Experts of a small language model: 5967 steps.
Below are experts of layer 5 (counted from 0) of a mixture-of-experts language model. Rows are named gate (a neuron's input weights, with its number), up (a neuron's input weights, with its number) and show model dimensions 0-127. Each number is 500 + 40 x the weight over its row's rms, rounded and kept within 0 to 999. Numbers have three digits each.
Before each expert's rows: a language model's description of what the expert responds to; "gets" lists some tokens that make up at least twice as much of what it gets as of all text. This comes from a sample of Wikipedia text that the model never trained on. Tokens count by the router's weight.

# expert 3
What it handles: Commas, colons, semicolons, periods and brackets that close a word, in running prose and infobox fields such as Status:, Quetta,.
gets: ", ", ": ", ". ", "; ", "(", "\n\n"
gate2:506441464522490532476545493454497435520541564467463463534425565549567497498510490533434549583537521518518490447538512487430490466475510515601461515488520465501446527480438432508532513520510472471534578472540532476460487466569438543481451429557520446469414425499516501523479579477522526505498479503454511487552539521500475465521510524528596523523482524540541503433536459481500447536448
up2:498537554523506427575500519538542496467508493528518548427568450479508498533559519510466512508501531541536470506542534460526468505503538488497490518457517487514520467556481534463549469542436378529489501465526499477550523446500487437472480503478501501542519518454539501527557466433484465543489510440410618495551508538542438486519586490477532519499546464487572419495441433521567561551490
gate3:524460453479480458476496543444478445501485426459482428500509500484528489538418514560390563500460598513436511519476568522554503506441542525535460466539531482485433489481426473385534525512496506465503524549506522516540448540531461471519508400492494531459419492454486449517493447489467528530485506454470493509461463541479454581483478577502528503497465489515471477532421520515477466476482
up3:484483443526511471563439470516517446511499496492488450473526511496538482500433574487468504565452530472535497507475563450506510526533532552498488550468486515507505464451463537479485499523447527520556552547547577486456457435580477542424465498527506412471398430521523500553500528539507464544497498436479462540510500469478494471586478468609539520549548483511546539527468480521447540433431

# expert 4
What it handles: Prepositions, commas and parentheses around dates and places, especially in biography entries, such as born, in, during, the comma after 1970.
gets: "in ", "(", ", ", "of ", "from ", "In "
gate0:516536527518557498483570498598538516503424509460423569490520498553479532464483507556547479538538515579476511567517499546580536488538530543493514448545491487466543424514535516489481447541449424456520472486511450515510510472513550501491520564483522494561483496453539481542509434588496464457521491429481536452490514456449499541424530524507529477472539536422488559486588504518529579517496
up0:468504481572482458540488523507536445531518455506523501486487436587516513462442475465545486445452546552485459533567448570412540541431512494470523514588494503442483528475497548488523513520458479431517498529614536512569486467489520512504484516502485471479459487482508572549465426464511512456474542471498461485529485577589504534448607491529531513538461514517521536518525443431469519489472
gate1:469463465509553420477598561476417514470455426498546515505516554503507494514521482543481504483572446529486500491481514497572396486469484531516517564497548522498485486551517427535515539560469541472489564479514490541465530570541517480552454457578494490586507522575467557541559503437554517532439582488461518526493501505520481553521475525434460524475554457515510504493481500538453550502466
up1:540490486533497536441501554496458436590509550471457507431513496530464484526523569431572458557424562453438542583477522498459457507535477470437505513523582522557468575511492530539525536466512469499485489502554476442491459563501474487552497477469439507539486463481458519498494477513553479544494504492506475514431532556517533579482517543489441513522481527482563509510503457430466453411424

# expert 5
What it handles: Line breaks, sentence-final periods and heading markers where a new paragraph, heading or list item begins, especially after stub descriptions.
gets: "\n", "\n\n", ". ", "- ", "= ", "\""
gate2:447468519555534444477529450469504464505503567471463474508544500444525587502474447601452533492491481471446498534495494482481445433487489475538459400477478509477456457466522423510476506471470468515451547510543547516508504515571525554505463443552501537504416478507474473529533535548540523437476519526525451545553604499534577519545550534500437528432534532573525551469518508505516468461523
up2:483495597539485504487532558426426457482494503488503582512569516498526588484539532510516421399539446547453512508497474528536461450535510526510472517534454536530511512547550504498492481467498453464537494502551481486543509457521614477544575475571500547480493489510571478482501459479514466540571468466546510515500516542473492479428582481424491487544558507457515532465478523572523502564512
gate3:548439388483461583454488492451539507506453531455554458502539390499514459499515538541486487549580496527531556516495479502496491517466500447516539518551547441543525585495499535528540489558503447468553520597412610539535486540520525507561472487475538485487468540465486499526511475478440536526493449502508498521458568513492494512529521543580484473490492460511477457545484527488509495431448
up3:532547444523489489534465543484492494499557472484522524485609521518515478498512532483524475479484418536534563492584514504495499510504565569443424551517464447545491500549512467480510500515499518489547499488463501534563527514536509525490546527549504423492465513486507522498546474564539543511516494371445508503535574426495521509517498437521432449545526482447574543505447452383489564467522

# expert 9
What it handles: Final pieces of verbs and adjectives, especially -ing, -ed and -able endings such as detained, situated, accountable, and "hard".
gets: "ing ", "ed ", "-", "er ", "able ", "al "
gate2:406515508502504557509569470509503440449471531505449416505542532546585542523472442584513484463481521505457546517422505501476507484502429516568523517581492502505510442462600483498522545488505477446510552538561496505490509459499487540542488430531503506506458461539441498495463423484557553476507504504524479504497571561571501449512602441490465471486542515523535529478533459563537528481504
up2:472536520528493488518498460529513489445537522491441599491503411508512438499539543530556478442536491540441471482488550513563518493555479523495452539477462481526425429561514499439484456550510461512434582435481522429513507509421442469441507515489491499523472492494602469509467479517479510570478493463431521534538561507586497484584476458441507482514522505456488488521497556486514418527461
gate3:540464483537487524517504505535498501489472470491513469547482475477534474451519522559460532535528557549559495467523583475495495467523521558498443514521511536566547535517458536470522521578555536524490458523474540496505529530443513454468525426449547500529510535419406467553439458504537512613394471450511499578528516512424482479513507548524513478498505473503462469537437456516425432421492
up3:502525464435500502543435467510440463524536568498534492472519539519579443503502567459567426554429472500473555497556496498507539483577502512479397432475497568501463524479423541486488518492525492498517480505491524412467467495495454578510532576427513506457461526523421479506513533560502566531530527461490514460570504458480466522523520447561530476512454490481534489522408462494451516475478

# expert 11
What it handles: Single capital letters beginning a proper name that will be split, often after "the", "of" or "in", as in S|indh, W|isconsin.
gets: "B", "S", "M", "H", "D", "L"
gate0:488460523477528530482533511544507484526493468514496487542462514496498560481603496534543563479520395539466461555472501531435514494464459466531436489482560487410531507462562496477483437493450479534533490490511487588474416460459489463456463600498574479584444548492585553474506508522480494523499538452482498507565568530430495455447468555541495465520501510447537525521535482460477496530519
up0:497518480516484474473491494534458523505490472432523443522529412535479524477542430523482464415586468506529480504497470619411530483518514549487494504537500454468523488462524558521570505532462471564520486504500466461504463491489476531594503473552478589459456575536510525522459417529504469500502430549541504484551493537533476485515580590489440460523541515549470458533564502470503476491449
gate1:589491551541430483498539538534468513524400475470514465546521579526485533504454454488535548486515487583498482510529508425551499440542531562513583566468479454472517498517509490511502490612484502495526534468503559476507497478473517460447466521544561461505453496540482594554445484459524501546530497424487485504561468533400459477468536476452494517470474445546547447534478476516453491499526
up1:505491497527589558535487496458481543566525608495522469448507520477505481531513494456487448521545561454494475441518510546526579407518495448418427473543557445530440509513457565482448533460527456526533482496510479531470511534497487457477565475587457421546554480465458498465490490525504426511523484438509496490459465492513506494483542476509555549471537458549514525419571492448496495455471

# expert 20
What it handles: First pieces of common words after an article or verb, such as b-il-ingual, organ-ic, high, govern, some-times.
gets: "in", "al", "il", "con", "l", "f"
gate0:491521430472523538501519452511495411543455492516488511508441507517544515491442530567472437551496438574462449549503539484501496438537531532521391480487535522507553456519602500522495471502438403497470467554512460542479494524479442526455529537511533437543468506496534469524524366501437469523456511490551494457512481514463500473443514531480505484517579511426443536540494545502486497460501
up0:504476503511542489499515585524482410514464507512513617512544464548452498467478524508465540496517487527417519468533512556479519526596566524472518495500444490627531511526470465529535460506441470507556453556450489455494503484460535487500475527506496488499470490556501568509407495552504526525537445525532466521546453577539572469438554488529495456537446498507575499503425473446528488480485
gate1:465446455487440421529567507474467540399445495504449505561495460471473499513524492472561505450490444502528477517525437471501422467486556505471501538450472480433534553543527518518512579560432542482549525438503572526550550505508455468489534453548538493493534577503475545558558517442472567537485482510483509489581471541471496415508530477520507492465522528544522519511536500522407489444499
up1:497427480527438473522448509491477533565510458498493484506547495533503537466459508507586494486523494491431465481509490560510523379538517506439422471536573529574498458590488490529484524501556464489547478480525520426504454522522489535453566467597448487508479491499494547538448506491479465517508506525533435417517548476510501542468566475514531483502411422487566543534475479484517510421461

# expert 17
What it handles: Interior letters and short chunks inside rare or foreign names and technical words, such as holot|y|pe, An|z|ac, Bicy|c|le.
gets: "s", "y", "t", "m", "c", "d"
gate0:468490516472522482546560498499551500528498423586444486499528462510504589521551544547545558529506402600506475560460529458526484487490487443565470479533524457508489487487488583526496440531475440483579443488492427511539539488481499505540542524496516422567497457556500494540571449479462468538431495501505513474451534495436512522439484547584437484476498486499526526551466486487478551504492
up0:485599509539504471506530534540500469546511446481503486519548533580545504464534457522532544489510446523487460484569559583455499465470462571515478436548480438509482451480451480481548439509402483537550476489514551532484510528526495467558495508569484518493467542498538471567415501446483482468471530541527443531525478520576649530485523493505504490518434494527499515507519483433512550540522
gate1:498475515585501461453553531492437486487441472522455508565507550501511519489541465482539477509477466540558440539523516426493536417496561485521501460487480460530534515546507557512537533503474413462511557497495583517545502551472498445547596472610497473530500502507491570555449426449528596559467506516498447498538473474469482509425525500493467459470557474500431537479475476512488514459533
up1:416468480569498530517455522470482473549513495479481461460496580538498491501483517450561509440523508507427508597511511477496522453530475512501548484501619469501457424561490547521510508467510483445489533599549507465531457559534515493529523480578420464538488460501462496558502518499535453482486471493502432505522563448449537508422573491488461490546533519475539551455474526503525430427474

# expert 7
What it handles: Word-final noun pieces and common nouns in names or titles, such as Communes, railway, National, League, temperature.
gets: "ation ", "tion ", "al ", "s ", "es ", "ers "
gate0:509495532507509501479527451548527461519547435447429548502449500485519544477454447576564495501496513565413485540451494503589561521533518501542443473494489473545527434507521492464481485454485439450506498560526485476504500511538440463500487548465582488566439486511471481526472392537485464551487554429504514530500563579439529500440508532508569455505453502556454480488512455544485498535566
up0:499538555506496472450520514547476453503471488422524564448503474495556506522468488517509506502427527538508511562573522544474491469542568502492526536500469518562455492464482472453588422452462512480512531555513469471539458539450473479493509472483450504463510487538503530542397466557533466464499461559587533491486553577569508550501537485548528420471549440518459522491438450455525484406514
gate1:542462526492471527429527491496474486502519518473444473512524584497504501553538457485506534515511437477530516553522536383454523409536519559540501520469573462465488518606470496540475510569427457421491552513508611512510449504535491505532559516517489503503557504516528577519499456535551541517526548523488485488516383499455508514431562468471483434486534515510479481487551484492463528496536
up1:458419435520498588465461547443440507561555489478541478506462542466518536478492537471580448580453576463477510462484481515445521451520534495422480478526507471506493519544480466515470483447522452488530483531523516445432451511489498544538444467466515417535491494505464501569475548476492526545494548398517493510539570507519509484434585464502470509488453497539468538395455502504530459503491

# expert 8
What it handles: Function words linking phrases in prose, such as of, and, in, to, with, from, often before the, a, his.
gets: "and ", "of ", "in ", "to ", "for ", "on "
gate0:515496503527519478452493532474537509490564439501522556471528482580472581482561528583477489517475467549453435541503552515555584536478521477523462524537525530502539477464522516486513506468510433496496418517534498506459416474509445376446524529498496440503495483490456442534542512509518430521479553460516488495527461478421441503448471503591503460556551415543532506519541486522504493488577
up0:459520458513522513441404514520470503513499451549459491527548434535506512546463495507451555515515530529419487532588573548511538460479473462495443488608468452484499568429510554509608477529435511509528505577563516491514491480530465481453499481550518525499491492526539532536477506503469451418496469540539552484487546556529540474414632522515513488515503510495497488490483520479469465499484
gate1:529491512543459469544583438416458510578483423508466464541595546513418526483591470393540505491482506514506544544590447467491407456490478534465550519487531496456463475596523475516513508536456494542535525502479462517453489555542523496520474486500454536501515585506473507557535514490502521515450481506510465487479385533503487500523550514538477532505473488484552509492534494514446464520476
up1:466446530539534442509524532500450534545473477500542551496518511489513539538498583521558441515536468440395506514462584536504490487550467470449581513520563483500482465510507532485512479531484481500508493537583458463473477505566489572556551448543475516568483418524471495522578490508529476489535489437519487453548589517502556452412459489513537497447443500472538548472553525465535536470456

# expert 19
What it handles: Line breaks, list dashes, table pipes and brackets in infoboxes, tables and lists, such as cricket statistics and postcode fields.
gets: "\n", "- ", "| ", "(", "\n\n", "; "
gate2:502498503503520479503532509492552371502508505499521479489509509498579526534481454569488534525512474469511584459557480443501551479519511487543513497444514539484537526434563423519511553454475423456479552445595524458478499500549517513528449442519488490549445527540507488516493493522538537461505510474495502522575585547478493523530476481520495550495581602635527485532537460499484502471464
up2:521529499570437494498620507507500528516478487473507519455552499503551504503559552533502446428518454571463494562452553543501584477578448435499524550503487570502417485562457515448536516460585432460536582486531487455532494504523497481530521522579534559541495448491578512517505501490523517498583473504510561515548510461513538520505554513466524475566512520503524524500519503507490504563543
gate3:590407452512516520480448459476507407500439490492547428514495425495581486508458511567468541578519540454428518467472552489494414445432500527442472460559479472542515494488497514500478517480509537460527524531481543513489519536577478467545490467524512480619432568545563432505479493493515488572472494505521490503470505486560504474505524522491571519526505502512434481480513544478449462514479
up3:497511476454458410489467451502569509483481512508532460515563539540611484563427546529499523562431422458466455466492520478523484458530593513439503527496552398495470479469423499431469514479517502544524514527526532451491529492545501502514507523546592461462437505452558466550460446495566496499531497475508504441438513491460523458489476503535460531546569525535516499530499483478521447460529

# expert 16
What it handles: Verb endings and auxiliaries in narrative prose after a subject, such as was, had, been, reveals, guiding, -ly.
gets: "ed ", "was ", "ing ", "to ", "is ", "that "
gate2:500504502558451515421585398412508447552540526539503498528493628489479535495495524509530492510538529497416512442477521498471508437531473549577507486482472523516492534513508492538506529543509469496507563464512518530484486457474492577439548441499515475553453495487513509483464526514507519512466572531588501550518581542527533461514538514466507506463549493576486557468568500591440502528469
up2:520520504533504481535466519436430505472553584457512512401548499458544463479522496520502497426544476478462470492472496579553493511516519452479534499542440516543564410531582492447496501467506451470449517490489515541560491473483509420485426473531491548523510465517512460470578503482484452479525448519466489534482493542541503482521516484382472530480530636434499522457540521514500458546521
gate3:553461479486475520515487551485530489521435473523495422515513475489535461511458558542516538544513590514528470577539534549473523476484487487636527434544502473447497551500482544466485502597478595509489469546501569446473570509471510545446560446548532485563541494545481465484486487555435475532490539456560509498489523483448517451526450541561485504493563528453480471492502506457562486462528
up3:490563535472485527490404519525519489484464485468460463568548470535531445518430578429555503572453434492493453513492523511441527530479488550491431421487521469474502545507469488493433468567534581462534504531472597433477500543517568538468489529473507505448452479492518494520459467569539525502519473456503558501481511456462520505529440482542489473593494475543489534558500434492508535424520

# expert 22
What it handles: Raw byte pieces of Chinese, Korean, Thai, Cyrillic, Arabic and Bengali text, plus bars and dashes in numeric tables.
gets: "| ", "— ", " ", "1 ", "0 ", "°"
gate0:480550511511454533546602534439571546466598491525473539434430497506565560441571540550548492480470482544476482520448509508514534472467497545522435502510527416461588476510517509487514515498491461458518496583499451506527555541514505555456500546547507509510484520516499472554452454472506436544483495521500502549596547487471563518470520580483462469511468480491542541519519505489491513516603
up0:481560431505423468501556560485431474550501555509544503507512515494507551520466509552532524446525486495413479481539536616515512566508464513486465492556492522507540523538487526484582460539430472456537492548543488528550398459505506472541486475522476512504525460554495501537438527525484464474474459521554530455519529564538566491524558545555490531595412506522493474477541514487547478489572
gate1:494487469556520480536531522540391526472496421541551484575462534514557518456496495511491484494492443492517532463558476493560442467477495483480500531432518483463506423534535540453500520571469488540455509481499582515485450567436501476458502482609472488462496524563460482519481443511514564561463497521500443485502412521458478549477548568510458450507462532472482455484525532560440581502453
up1:422529523579527496482444459512429496578467491523462515546529512547509480479540555447542531550433518454449563484530501505496558487563415511485463499525524509528432528469471512486449457492535448468524454511503503443525465517506527457508540431493537499458513482504388502538463428522551450530526457525509475435513567537464498488458561526513501484468489566531527516463533453536573507446403

# expert 23
What it handles: Digits, degree, minute and second marks in geographic coordinates, plus years, percentages and table numbers.
gets: "|", ".", "°", "==", "″", ")"
gate0:497463537500549551482493510485598492499515491501492517428471555528523539467602538556532562464503505598492431621496540513545545498505511496571497502547558508480520495491511557502538491528414507529574465519532437481514486494515507480529508566454494469471532543522528572524530441516450477493539560414539466557496466496514529525427496549491456529505477552472483537535519526471416522493549
up0:494518493546489481437446544535473417494481527563537519517495462541499513478550440489453499408484560522527439488557474560475605510631464503529467480541441469495485439500514536479559499474467461543525531557468453486504504507514497499472515476473509478444435505504490564505401435487504480452434554513527510500564503506528539451479566494557439522541442503513535530451500484443459455470504
gate1:511513481468494426477539500446469543559477480474481496494473564529429558474489476408533514524490394462526500482498545479500517400471552551490537443485512460487474493548450514481500518524436463422480588460483580464472398479505503489481484387600490505487509485522505506557536480466529508534509472494519477546546464509419502540538529518471438506478490460539474456484545461560482533478514
up1:507455544574577523418429501507447496612500505534463466499430482511546507480451545448530485523528552512476530428511511506540525507506489507472514491528507494518480468583522521487494533460498442395512508533587508479443517575423531495519520428449486506562482483496446488502472456472532488490449450486542464466609579474480458505459508490522487522503471482448523580493477481509548512433475

# expert 1
What it handles: Short final pieces closing names and words, mostly people's given names and places, such as Nicholas, Boris, Korea, Krimpen.
gets: "a ", "o ", "i ", "an ", "e ", "ia "
gate2:491527443511550454532481444425503454470524525487529453513542580467570511486493519615449544463527531478514551523507472497479542484474492448527539453496527505462522506494465434538504560479536514461468590458465538452477504490484486537502495414517500487496488441517460473557501428401512492493576475550418505572528540449529495465529587521454426504463540581545493532515481479498518520485470
up2:448496497510505491499519485448487453468542542433509501466537522455521478513576552598505521474474424494424479496482524588498539454473488505476524511527450481560448478557508561536488436426542495442457499458449445473483522452435485478511426517504518473467528483548514397504558470520526475530474546481480494509574463490547589500554496438461482540532499498402508500470497488454501451565551
gate3:601573450478478498518492476476474535560461456493521459544534509459501464501528578530408538447468546450498472502478557497475478493481494514518541508551549488563499446511491447500568469536450576542535510525496566502533539476502487526489485501477508543517454531540439561551449423421526514509499573543487452507425502547529486479554590601513500441455464516463508472464504542510455461485492
up3:523571436449535498586442482524488474498496529422503455513496539448487532558527586461462465465479417459493513482528520544552529474468589590517412508509476511514460520476524477414529526494529512504528495515542508495529500528471464494535502537509513527482390507524521456544506435552571636529471469463474486475521526511478532492490522507563497497490534509505515492466466493481585559461445

# expert 21
What it handles: Possessive apostrophes after names, accented Latin letters and LaTeX symbols, plus name starters like New, San, James.
gets: "'", ".", "===", "New ", "==", "í"
gate0:484476525452510514551514564558493531425480441538428478474487493590515576463508508547511500489511459573482458573486504517504540510579490547539487523526543495513548488526542556486466453488407443490519474489465496466468540528533430486508460578441518415540450494490518504512562423468491417567502566443509449539535506496539581489431489492542501473465549479480533500433496508466503509500531
up0:433509435513495519478535556518518456456509468501495483578526510562530511440515537502433460486538495502480511518552463516445524497495556555491418483512477486527503508464502494506494454497477430518585480598509529546529499554451431560546424555468479523446478481543536541557418482465542533435417491502517546576503549502512526564507561475557532462521431424487497461553476475474518491469481
gate1:476508537498496525540597484491495543505506508485498447557442539531527513471500487480496487462496455526558445541510468457463536493487529467538483494425578434499500480604492523536495549592443451525491566481515616476471480536541503471466474529575451536527458479500467522519522453518541483505521478554504468483605466502426548535450594507471472480561514434523489483462455473491420503489484
up1:491497509521475531481475459575432476567568488502516530455463598549534529476500511499509490452567551472451502577511470543500508440548515517428515496500533535576407497524471539493487524473511433434512516534510501445514509520519554512494550502613510480529535470481459505492447529483493448529492531531494453512589484520488532537419537497499442515496480421478515553473521448495517439401572

# expert 15
What it handles: First pieces of lowercase words, often prefixes like sup, contr, dec, exp, plus opening letters of infobox field labels.
gets: "p", "g", "st", "h", "b", "f"
gate0:471494504552516451473590523549503502495490451441441481563487433488473545471510566548577502514490535543453447514514498466478517527505539579484539490527510504457571497542549528481496469450471380520542402501564513467485544478479496488598451512464547496516429455465555515521530399479485405570510537486511498489476538547454496497441513548494474474510524491522456498468540497488531550514510
up0:520507499465498482478480524521504505558463529442430557459550425582461532468502542498520484518559475493416406521564513563462583512492540478516496494486478439519473479465449529487585497497452469529482465555499430498524427475476460443496509493514563512475458492493496517546448447484494454492548491467529488492559513557557622515478497541518458500561437529540541455548497473491527450526573
gate1:463521513513514488471475505458401540487511498466553437569452502551459461501517461490544531506520421493552477495506533456495432430468548487507561495516509504542457488523440526548531572559517475486520492513484583516518453460468503476462528512613490546510474565490501504548525432435524588574542474465527471478546451518420525496472519510476486460473492467588407456485506519551473538538500
up1:365517455492522514466441554498417453532451520517496516511488532517561468426480533499521475536482534455418463511518554530518566451518434534468560509530499460456491466538532522486464450494525471492537489513517527473467499529491455516566479430524448449482499534479515476473512473565490465515521495420480457526545483490496573527475562483580548490561461464458559549499432492490530472434405

# expert 0
What it handles: Final pieces of numbers and counts in running text or tables, often before a noun or table bar, such as 117 people, 43 paintings, three games.
gets: "0 ", "1 ", " ", "2 ", "5 ", "4 "
gate0:499494446505518517437479443493549508443480442519481543494563435498505533496541531521491541517462492527539418506498482489563527542514620496540493519513517479525512462484563501398580447508474462564554480539496531472478460535497421415489458515456493495524479510544523525543519425517499475506490512457472470410485542487461471532487497597506529407489475576527501535494449469536497510463591
up0:558572415524535497485546470547489474485511514518546531521555456534518526561490404459421470499490427555475479487586526499439536482531542473507494449538519456505458545506490493493516451484451490521446489543489484529485508554500508529506510402474490568468470477534545469485462505502466502467505481548476498543577524494584593474485514551562429418531517475529482526443505457444469498417450
gate1:475479512500530500437583518422494507473466447515474452480522522464489556461494467418546502506524472522530571546505455532487519453539507517537475526488500518464492574500522486491511545596446535519574529495538580468453418523525485499442565475569470545556547522523476524563496527462481533582496417513492536520546397497470555540471522513474537471496432507573499544501506525522436444513525
up1:464510460540542494460509575469417439518542496546497525482451479495505483473571592481577495493533536440444516553557452511465551440533477554440549535528521506533503486514537524518494438514466491472456416554510500492488496551454440462470476490511533496423492472497471447486520495504488435509508450417564503489511514464462609549476533493492530475421478558481467550443442476446493548466510

# expert 18
What it handles: Inner pieces of foreign place and personal names, such as Eliz-ab-eth, Herz-eg-ovina, Switz-er-land, -burg, -berg.
gets: "a", "i", "an", "e", "er", "j"
gate0:522475448517583503541524505531500525452531463504488448558503432501516564470509504486495517526487474591492442507533506573485555414469491562600496502502489531475440473496489525449544495544521505505563453466496457507511575511484420556415494521482486478493428518468488498527498427507495503553468466496517515497483544524509568529393440549495488566574543506486519508513519544394483524550548
up0:423549482489533531480504512541496496569499477447466474487485468553520530501525517520505496433510516505464457474491476597433553506537524538538494524516451433496499479518518493492586450539431437573555505506520556459590488480514479426452444473468503543424470531498605589520429525491525487464485459599564463549502491476528480531478485519529535541567490525449502461522456489526518471537483
gate1:512548461561455471553604491453447505583494438464481412568575507511493567488498519468577522515488478435481514506519531476516459503489535489493461520510471540490478473487528533494482567567467462504523546468503587505497474501457495513493480500565455539559510500505535512528596461531506534553492486543513459469527389572449507487441551519518484468482570440575456464512516528500460535455508
up1:412453461516528529489461540536457499522528511532446542486480465493492484494538543477524489480424510531487443522517528542531482401497559494431543450511538475546449372581432558496487496491526540510547461508479598459500477526543497459551550522487504412512497443486509552498570504474539492500491514456477533498555513457527473498516544503495487397501487449500524533496511476559568409476484

# expert 14
What it handles: Suffix and later pieces of Latinate words, such as -tion, -ment, exec-ut-ed, acc-ep-ted, des-cent.
gets: "ed", "tion", "e", "es", "s", "ic"
gate2:472573500493563532432519440488513473508533509512582521567512534542494553490473459564475453473463478520484578534416446472444486469516490535584546455461499487442460576486530499487465490498572525464513517444514504549470464501551465561515460471524562465526439511470554444494504504470563506538543503486495391518483528531528523472511516528504482546523580499567612550507509500532452502473476
up2:470520512551585499479539477429513498525497479516537551492517467472516519461558548543518504476516455424440464511508533479537444469537449500510525498455446434561493498500516490519502471480489447491494550536540502454493618536499479395580541531506487520544510426512604486408535474468510446540444496463493512538566527489502527495544524488436495529545496492456475547493454505488443503592425
gate3:595506424556420515449510504485551480569401477542498524441438439449579484575515568529486557577486536480544502554465536478558490473451483557500499486490517462521525493549521508494527476525499461531500536550402573471533564502461517452512493477528497531502456520484503474495470439450481555504450476506454488456440538457495519547525515533522456445481480545466450502469484463541446487448483
up3:530497476462475502520511530460462515528508565480541401449523536510504545509508580424501571554417485405494520575518585480533549528424484532524493531445506459510488438502457475506480554526488452512568494526464523459577524487445509485521444510503530517461407487488511502555522474452533545488464517513521552480486534471468568456556513534508496533464515498517527490498508354521456511501475